Weights of a small mixture-of-experts language model, trained from scratch on English Wikipedia.
Size: 9 layers, width 192, vocabulary 32768.
Experts: 1 pick a token, a sigmoid router.
Training: 607M tokens, 4630 steps.
Below are experts of layer 3 (counted from 0) of a mixture-of-experts language model. Rows are named router (the router's row for the expert), up (a neuron's input weights, with its number) and show model dimensions 0-191. Each number is 500 + 50 x the weight over its row's rms, rounded and kept within 0 to 999. Numbers have three digits each.
After each expert's rows: a language model's description of what the expert responds to; "gets" lists some tokens that make up at least twice as much of what it gets as of all text. This comes from a sample of Wikipedia text that the model never trained on. Tokens count by the router's weight.

# expert 13
router:549441438446498522499685468437478477495450450480515415520518475664555563517542421550444456535564492525486467432514494512519577448503503469540437440539428481404542536440546478465451453482503490512528542479509470425405431490525517413471545524486450556458461568525470554533590455518454583560471492478534365534561618509496611466448550493525523567537447585517467550549549489565479469518511506529474476485489431482510548444484603556488489547504482559446542543581514480578597508500536540477583551468460485533513488488569400544484539572429510571532517475567539480466506517560445534481
up8:492526521437549481531506553507500531497520541501497474326374475450506475501504498515569487546435518504538481492321520435483536544515505447585531491436486592493498534420500698518425674531504426512460505504487479514493408506530460460506521477503455545481493510457386543486510600461484508498501488488443491563544502490488518535513441480514584595500510565461443532575509494516566557494588419439545439481503538453424511482479508468521520543550506534477528432339434484505507551501497517424505558491499518549482488468478390499536472556579496440539515480520486507557485468501491492388
up9:444468540501520582626450495498471610587500488526408520497499526465624574523498452557545446516475460455464386504437447409439437482488460464539547394523502552499555514519474475484497490551452460478534466497499497481482406520470511510506484507432535486533424474488518480497516587490476467496467491536491429466492584411515578478446502438573473514486635536500505437519446494438519479434531728486531436434535595580522529430418598460531460559494522464518562513512493563456376495534486523500539455499570453464508491423489518505487562521473508505550460439443518579564497424521531519526
up10:468373493533538464498492460433493527523437430531555462465538523472513497424587342492561405545512515509509530530496522581504479453581565512478524574504548481514496475576468502452493384518536505462477568515573516495478479543468564446442474573402489396486505477592520523430498525495536518564422426513531511420559509503507465383472525501455295409556493486527518483501540484452513481505507481522507511512368502449529379479533430528507528566434486470466520574532468456458533527530515528504506488321603509519477493505501454446592512488495466489505509537539583502510493439474484515547
up11:471504457480519472525708512467479513548523512563439493513465447500582514456551504524504532534662503600498314603490497497613528506554461532463476420494503489448393439453405508496520537472496509517468534484397362491475507463517502513435454456489452523608556587494556509473497498501440506492503502570495515505520531555502456495504489585606511451537554478391558360498568471467450516492503506497478431535465550487503568503527550527496507577445496512540498496464501535566389594547497501477527490459511480418523507486499498599459486485476577497501518440515520451502503447498477512543
Description: Prepositions after nouns. Prepositions linking noun phrases, mostly of, also by, with, for and including, plus table pipe and divider tokens.
gets: "of ", "for ", "by ", "|", "with ", "to "

# expert 12
router:518541510494513518469636522442471522587560447503502450452504521613521560566516495575527509522436553528506530446504531431538593432517467527512525497560574425414504555582604505456495538416590501496553460510449545369459500602384418386439549444506373512508518561482392535479577508495474549554511463484482533456494471561528498508520569451477583448487402514570511527511543551513511472466588541532480446463474522548526514443465436586466495523513523534577593617473520544499540534480520540470527588428518497460533440484523485503534539478540555588528523475519540542442556492434538513503
up8:534541501448577550500496455534504568440531535644529504502449543632380413539512529546510476424486501435507620511424431513495557488506516497509471570591556465497525472530507471503538568498481545520508484465476561494540433564424440503473510549527501529488643407462479474533515495543481400565569525416544498447435513516508572522443406445475468392452527547484493550502515494481562499572436404455526523552499498441505365473563503567437502467480473412456553459539505501457542431639471499487516591506562502502499527483501555444522522496441504479433393499488498549508560551472460463437
up9:507651472541414449524536491492453499432537506508443562480515550454482509454555488560510466490536520433494517548583507549496500587503496477458339552491447460499477524549543518636500439548480501582481541510501427512571498534483452546461599499595476583515516431526558495434545505456499509470470506432499532542592425513474494558560506436500506440492493497536497552512417509513513472532506495413484494405505462496525363507526479482496652496571500477536544508454487489564479559698511467462497504571369492491486463539503418540496489518477572541526461494425419589468578516467500508486
up10:535487430560591409404495440484509497501467492534488431481508612498499522518338517514598502487488441494569459433654402498428470544498463491398443506499493480514574480509430445457502493470496435399488499444520436478508537491463552427510479507427521556506491558487482527454513398476632517509462483566505497495495477448488484466516397496518524464413506447525586431476495493514436399499469476495485539482535573482392500521531483501464490404451490428457584526522511503557337523544494554485454499520523500442502450501507536537505448548459584564503382536577430520516480502521454434541
up11:516500517499507497497501432518519526576463484448541489470477535495492511468538497485389471517469482476413497497433565489541462507484521487465598495548521629501479620501590540526465501480514498450437518501353457473487511510515501500551532517492470553481534458520454506518470437336467515504630558566499408568587472582465514437653514498516501544558501514440477543453517623496496498459486469424457501467621581474429494413479501558515528459516392566558626507509492450501472411529605484507471518459521483497517515479467487480430518476410559559470580498504492487566601452549482475419
Description: Intra-word punctuation. Hyphens, dashes, apostrophes, slashes and plus signs joined inside compounds or numbers: ad-hoc, drive-through, 2n+1, Oke-Ila.
gets: "-", "–", "'", ".", "/", "+"

# expert 2
router:438490498473392496528549518352522525531512520545497449420477568555473531445522541508479514533414578573522341538473518428439509452485521422522535448516551635429527516468548464423439541451561444563449497532462479483557505538480486424441540507491504502441495466522527571494472480444554505568644515477487466448505472522481458479505428594424523508504401467502497489487520581502395537515505533606463505486535476502478527434599587468517529444521424433459519559452485484566493567557439499586520587495452521523413526399477444524525545522482499623453428446477478510489559540521510507474
up8:567517518430524653547477527462447472578465499480546498475539499418470440486455647513517546581478562524568502514529488491438538558502476485508514494510551491539502539518445504445447461592485512474617422471484514392420507565603551486500575588568513564502491549496408464557478548526450491502535658529467524494413456540576529504465493498495509507486562505451445462578517650529421501474434527537553524605458502510498523390445484456527495537522501426525423575474452478484518449576519505548496465501453525494503553511430674520488471485468494503531511453469504480488471461402509487475
up9:569444528560499468429527451459501579472480487535530508437485536552536593468610505583505397501496534475494533479483503393410503413534476474498527432517425517499501428516480492499519532494487573472425485427511543492488503416542517492525662469454515533525496532502476571599482473490521433517476465484557489489435472471569475487497703564462467502420466512454450513502566506551432507504500538490477500510586417436458538491536522568454459432505482505434574507518480633409520588509543578607448493499535549615499499547377539484511462542472597467497452435409485485493484512512500461515
up10:454533515420582461527518488466345421542498516496505524498461500632468499493498654477567522510466507513531510519460507457528387521495540493507499686529532590450513495502477501609587470539519503527498444471494488462501529501509485478478478592464546540547519450489490573514620504478514541560590479476501478476545535560477485391501551572496519510491419500408696534514480469501500554586459471538521452478478504550469424379491540493528498502539528524495508453510499453499469475485490471599526493514572536534488587477410554575486619527438530512517509586491529570452470496510547512477
up11:424528498505491552509380535485428458383539491496563468423382438492642470473421384492465584520500469483496349532571500433509482423627499486472413385504406507573491478479523525507506528544469349602465517500501457500445492547535412501532417447507475537453441512516521518515529458461504498420481456460499438428498573507579563416505515511483441436497503518544495508501538438553527488519506409499518553536509524457513498470494532509506496518476438565555531467480472572499503586493476498474507505538508424502498493485448487478472527387475548550479430567491467539501453537516346514499
Description: Digits inside numbers. Digit chunks inside longer numbers such as coordinates, grid references, decimals and register IDs (SP0055, 19.2%), plus mid-word fragments like inter-face.
gets: "2", "1", "3", "5", "4", "0"

# expert 0
router:484497399449516541515523401517554561442509591522482409503565491543488485505560465510451486481548488483522510514405489459514581541571543524472510529431461510487558552492467414520529559445520525466535486540465532452501539465403463520520493516466397516446567600506471562474575566537424512504459469399497472573479552468518529600545471530500600542490476511473526524575562542521507618606506438552450413531485482487522461572577507534382520501435557596454552432479523565528496582506447441527555500485430500507540486476521495495593518528711593496485456462511536490459517449523458576485
up6:503414390453483526547554477441499553497471507571433499460483502498405497549453479464384408500482587547476499498562516455510455500562385552475520529501493452481509484610485459414454487506469589447523540465491510500556497590413456438488617496580475493504512599493563501512504549477412480504547562466557522483494561513424453498482556384487500618487454451518478530519597542449442504475448360532442501538543452507531520503537545510415480476492522502528403459482491536581550507510465545503533602480535637395589566429470471536491466471490495398523540537529574521500475490489477499432
up7:428443416454593445503528502477548594472480515550502381472526447493485496476499503447471503396554477520508477373362509534501503582558498425493527573459581384489530398524485529464635512526485508509517497497438510482498542478493435498529556479472512548464518517410529480469506536546536388473537473525490466534456425470564489488515497404545580410549410480503475507481517498497505568522505513463524433543557468493395530516402575472575506516479458546430539511658503563453499497499512499510473346569481454458564532469525508498479597555502500468544500522495467520581483631495503526481
up8:536495523493519496463467494549504539489522542496518512483519457542541499481527532475509486432433501632540420501432504446489478502510458482488498487463496353485516483504509357325489501544517408423508463445508531504538506471483429485450397508590465533515482473492540481450483497504417521484554395502499392501503544416480519547480553486484549419546516597538334503481548539493531479470394502531560532500483479500419412455556494500521481614537487506567484482564534478481480493500496492540617431419503484411573512558504501565559470544523437500455381397486458454485521518417495492391
up9:468464550380549522496464427429508460501429491517516569519493480508545501605583509533502542446498488402471553472523375422518415503486604494479466575512482459534501416508514465535434536455542554496561516526485541473624529497428444525526555465492541537491497445593507499490499419581546399482528551470569469589466472488499484420581529469455517443498547595509509497525558516533568546509491494519490494501397495538414500323340513498515526498439620548454500598466480491531477504570506533467475511560483463512450521484553482577540589514466457508536492447440480512615481496439479501499
Description: Line breaks, table rows. Line breaks and paragraph breaks ending table rows, infobox lines or headings, plus sentence-final periods and spaced digits like 5 ft.
gets: "\n", "\n\n", " ", ". ", "0 ", "1 "

# expert 6
router:474555413471449542498569571433483548521487466596491543508531571561589529512585569553493588483526558606461392597461529526359454547514529568519482493565500543480548457591521490499487463454526506543468519507517459485374425490514558499518490565422490523519468545523440553486523446485410545576471490497484438466466496516468544590548504513488428435435411570472449445479525453524489537489548517596508529475427483454468534550521567588525457547520547508523571449577551468652543460517489524489611517437506489557536451484501434451612505429485558490466537452535494472527491538552501554416
up6:505494561552449512488521503534500542366502456546488423542507445513452441436560470503513476516514488513450458565472593454472396563465435516471453495502456530493490553459642525511518448523382480388591492633500475610471479523500489457495517569500557458451522532567495580407491496480641493501529507572524482501560447506489419527592547584447418495577498480511502429474515585422380580468453486508498472569479488532582523504524483506472514472506552377490503487494609527552471490548479574496415538501532519490489506500499515498498496639442458606487521499588533517524528458501473494527
up7:475503508541494504514406550496511478482469540468524527451582501507460472361500489524587531473536487552499506502497461505510492547508500497434458451492559473497480496543549496516481518500422501432481576496394519365473454352497547460547471521507401530532565496420495448543485499572497489506460505469445560498587466449597437629492578481538474500509527500579477491468489547373537537458569604484499576502490403393441514508544505453508434512400454470462548542508462479519415553586456416557427505457600516494439571601504524500538531373498580496451493482506493442595512535527477476434
up8:490493436428557402497508493459524557421517466498467517415420569571530458614584513506505569532458501505345584495425410573400528512480524531512553399551482499532464517495548498431496495468478586493504431520573460407454455414477492501496522444530497555445503595371483499528542510488511520468493410443413560590513495572475518539532464494617451499474500434436573498552463480516426488475511540492491513470424447503463411494480508545587491484541614553493473559523490500471510504493456431590414405506495456566511453524422498410472561468489546503546560518501500487534445583513518519520
up9:538477434569509482505538462509499429537595488564499499510499557496483571392508504544501443526498506504545539501407454425576465490510620498520524482512498518427545623442416492432360567582500439518522498439464458489562626469556385427514538447491489541528510470491453513536486505490495462405471457540495565483605408444488488481545637453454487497567461507464513500594482534518460577488585462479382562492474588527564502605494476589464492530499569480495495507464465465541498525499487499502438546553491549490469526498427567623509481503465402518560516529461493483582560460551519554462
Description: Field separators. Separators in tables and infobox lists: pipe cells, colons after field labels (Family:, Webcast:), bullets, dashes, equals signs and semicolons.
gets: "| ", ": ", "- ", "– ", "= ", "; "

# expert 9
router:454469495472475533493502475511507540553489603462472453505608498514504448466497490624494543531455542527469536448496469521452594553434463426542380532440512430435516522507422520533448512394494485504558473608441558509423474514457468433549489492462455585451500491563507461488626429561415518547531486460438476556484627511594571584479503482525563487531523492473494474431482473604418530584552452502599494364416422473476507453515483480440486463475525478472557490443449471529530493502527539463522435458468546446520556464600478493502490456557570523499536543571545454571576480443422568501
up6:634526531484475542568532455389508492394503606533481484555494481463547471513484475510433504516413516465431515538655458472625490541441593549411375435571517462490474593477416521479463533569510485435505521512478473488526499481569571489499493561489547500518553490503556504444504515563507569498526521585529470497527481467487499517465476483368557486501495579438447473549416487579594499598500496497468511472468501407486542510553446503497538501440473482550374520457510488522479325540538542513495518520481461457454603528502561550508524486527495466546550536545474475498491533491427382518
up7:483500424512440503564565464427558565535472463488475385475523435542489421419524538531482512573451502421429565509480403576445461485504459515484500512401500420532501506490447453560525459394501468664451500549498556517547524500507501541431480508500499505521421502561546514496491488504493411500504515542559372496552455499439424487421502442521540602531559403406478521467426529542515513491502592488540530555449472397503442505494555501516492516473468542497526551515500521483479416509475466474459517487461567569501523410561545358467476584461460570502601556516459492483590397503551416540
up8:447457541509475543507415506586454453497557499534465486492543535497486490520476502501502514537490569507417574515389509514544500493469558507515449525478636497628536436537555509545422500417398496501504485473573519494542497470475454504519608585401490542483502527493497493438459463511483550467532495603570511573491445588511416504488487488511524481476508560532562468499343503628477521503516507550506455563441516390523414512573507509492532501571497575506465459512373503567400462451511403531576549491563434469476586510483595501486554539433564496515508627503485475383466469502513487460
up9:501566518454500519495499480469406489466578473620387486509505535438478496439503573430566495478520556551462553450615402434512534468527541515537509517481501421574491535503594524456495477497458492491509463478509497542477486495503452535533484501404490454649456462493460507505563613652481497480508528429522468580422556502465484500520518543501555572486500476628536589374414495606451477510518514485373497532508373410473422505506543462522602472499529463438506590505442536510476545499541536495597443489513462492523536548528378436509501543465460497491501494492560490491484485489540545531
Description: Auxiliaries and copulas. Verbs like was, is, were, been, would, also and not, mostly following a subject pronoun or which.
gets: "was ", "is ", "and ", "to ", "are ", "were "